Experts of a small language model: vocabulary 23181, a softmax router.
Below are experts of layer 7 (counted from 0) of a mixture-of-experts language model. Rows are named router (the router's row for the expert), gate (a neuron's input weights, with its number), up (a neuron's input weights, with its number), down (a neuron's output weights, with its number) and show model dimensions 0-79. Each number is 128 + 32 x the weight over its row's rms, rounded and kept within 0 to 255. Numbers have three digits each.
Before each expert's rows: "mostly gets" lists some tokens that are sent to it at least half of the time. This comes from a sample of Wikipedia text that the model never trained on.

# expert 15
mostly gets: ").", "\".", "ing.", "s.", " (S", "es."
router:071109134133157176084079096181080148084154120159108121187142149153130149111202067139079148130145126104170139197107203131185172119086126140101162130156109074106153148097133131138119187072137135063056121185074149119127100185127155110119127147
gate1:156127100147104173116124099083154137132135123184114146101165150228166140111164089140107111120174118130135163198099114133129161166134122116068123115213104173130160173147186113168158148118127154218146098189139169122072103111154140126100197136
up1:099112113106124184063165117113190131102158132178152134112140130115155119120161093150117092192160101106116146200057132124165132115141109093108135105142118134082110127150136073126088115141190158157182060132140117073120110145149144100147146063
down1:098139130073122112137135126093123133165121151022168100140182093141166140102161094147140069162190098078127131064122094123159164108126124120100173129119159180144104075166219156125124130108074135103088075099092097130130161114126143126108118137

# expert 8
mostly gets: " |  |", "|  |", " ·", " |  |  |", ") |", "a |"
router:164185140078126158124128112145062094056185091144126150174131118127138119126131122117034149088138146131126151177130107099143149082089145129080107136160107169183111110112144149156100126067160151095161151122130137069125112125147092115124132132
gate1:140125087151122158130153171094162114159137152145100151183110151174111122116170141136149097172115148095150148116115118159117134094162152170123140112126079096155093207168146135156124107112134127140140106110159111103104140162121076195150101151
up1:115158115135084139138133178086121173129147140164127103120152080118097135084140130111134186119057133113167115138087153162095091073109154166126102211171149130143105183108130168136122125081069077111120163081134106160138128133102128146134092153
down1:129112143089137129080105128090210081143169094118161124085109147172127181174090134179104077144145126159175156106122176197117147142104108120114115134086137100146121136112073165140107175156136101144099141141141135199095080090154089157139119133

# expert 13
mostly gets: "aj", "ü", "š", "ñ", "ij", "ł"
router:072092093124173112174097128102134118082124133179139113145109172149162075119158113115112115165109095085116152145194148144134128107139163126087108096114138132130119090154152141104044080104201121081150183147157144118156102155098124145120106124
gate0:108118119122069148195112140171141126156145115119138142130141171175161152129146117177125108125169175141121188078159113202093061133073153176135114152164125098070137130208189121110093115123125075081141150078119104097164101149167137158106093123
up0:116103094119121129159103125117140115171203135105110157152132141115078139118147114117141074076134036135104140104143108143157078111134114184128110137180134125108103142183128135094137086128161102106115131094130160085150080113110131173079142129
down0:117165132145126131077122152123137175142191145086120115115202118160090136128105158143144122060163151180159150139167123165116128144145127162143199106144102106121163134176127149103041133143104175100128163034090067109128130078100167186123143119

# expert 1
mostly gets: " off", " yards", " km", " died", " down", " sent"
router:136160142076145140111124119097077142106208118189161101152127132135140090081123148170065173108103132135105095105146096159185119138139103107074111131110095062144064109096190139158110153139100105127107117141151202102133104138175160148164108125
gate0:135094069159121125114128127148138146100125081149139180179139170129079061137094145099164062119135122068179130062114067156134117120117150100118113163108092114178074139097062160123125175123074126128112134168133161076150081129070178102158113123
up0:119156171111134095168144095114154096149130209087130109113138076140153143121083153153124153105084134077110138141162182110161115139135124112098142133160161155184163133161160149092131066128130095103101108110123174190140073158141106136133122146
down0:197133131159127132169176164129118172108135141144111142167168110144142162195121144107129135092098171136187145090153096141146152124121055050183136176127061096110151138117174130127207173153103102105069155109186108131136108052153117135131102119

# expert 11
mostly gets: " JP", " guitar", "Scientific classification", "Personal information", " vocals", " music"
router:191104179145162124147107085153071069088184057166159148192113104136164121083142103100028162114104131147091156151093117121126154110129120191094158155128132147101102137132112135122142075078141095079157152129102126109119142154141127145111101144
gate1:168162144094149153109124114130166120165151125083127111115153137135126120148096126116104138119101158189125161090150181146179176162152130163069155157192079129119126161149098155093122084111153054150156106104081093159145164137120117179131111128
up1:154052100132143112130161173178085143133116096141150123119105092096121102085135111105188082132166103124132071158126104129081062084112131062187085129112118103162119071136166137145166145149175144115061147126182189079105125111167132124142160058
down1:120129171092107130126154120162103167104119086200092144142096118103135158167128112120175135122149094111106165106116179142104110103152103091068106128138111167130128141152128158137165186133096131131162152150139129084109123119188112114194117086

# expert 12
mostly gets: " University", " Army", " Street", " Avenue", " State", " University of"
router:092068144077102144127100153113121075118163082205122112176099178136130085110121119111102175178094109124123131148168134145210158127142150152111144110136090127170112081146149140115135133128193129125136149128156128101142126155147121119111108155
gate0:071090134102130092117107132138161132169082134122069092117182111094143084103164139152147194197113146121151096136149165124100125147153135099176150204105173152131158019121143103143162071114140161126152109142114147193128071117144186105136207099
up0:067132178107089101156134117107096125151099117116138097106167141106129079137124129114183161140145187125166145158138143106124117123092068087156121196114174148092132058136203064104131107166160175113145065163168135199117064141076164091118135106
down0:151139150115101108112176084139144177141157150144142143107050083070116082111159148078158081102143071210178105094158130127110113056126162133042132159100106157117137084124096107113126124108134136105106151160095110068127128138117117120092091016

# expert 6
mostly gets: "- List of", "==See also==", "idae", "- Location", ") is a", " of Historic Places"
router:141102166113146189119091135127091057074124117145193121182139142166141119084145129112098221146127133162123134143156135158122170126109156120121122128142132144163133154086168075158106117068109148149124144184094112110236082151123136158119126106
gate0:143158129103146179125184171085135155128162083153107144157098094182121120130142082090088010094142095101133145101098086092114079065139072095120155049132106154156083126122115169102167101145140110097096163084171098078121119107150149128127139088
up0:178111146167158140119099105160122103131119122129120095092151177095156109129107158097155216149132134135126109148184165147113194197120171128121158191112112115105140151109119099167097129115120137135132084118118114174137206083114068114090135129
down0:108123080146127168122123119134203146089064119193162113127141138125144110121086160141095137139105162128134122112151156130171121117095152066154094106098158127145155116069134125114123070118096145130131089206087146194102172150121119141139111074

# expert 5
mostly gets: "′", "30", "00", "°", "100", "31"
router:151118151114128183114127069128101146097175133123135128177108092181099073085101125140068135113122138102122118202158137117123178092088122122126112160109120055146097053118162176169140075109099076090117160142123124103096076148169127174205132133
gate1:061084127081148149135182154110110152130114072147079098129086151132127132157104120122101134118136136123196127161167120153144122140172108126129094048110171137107158098118182096163140090066115113169090104134139167124135131140141159143080111126
up1:112161167089190189101147121109123190112090072197110029125072146089132144154066109151065074115133112182161162122131122101134122133142115124081060091100127134120167106081114159161172092097143165133095095162150179126121143155123158126127126134
down1:114118097165135117135112117143131103169162173106126120155143137167133132121128101154121152153076113140171168099143111142104097117085143098105198104064163087112157094160231073110151125107138130152143175112140103056146132247137093166110127114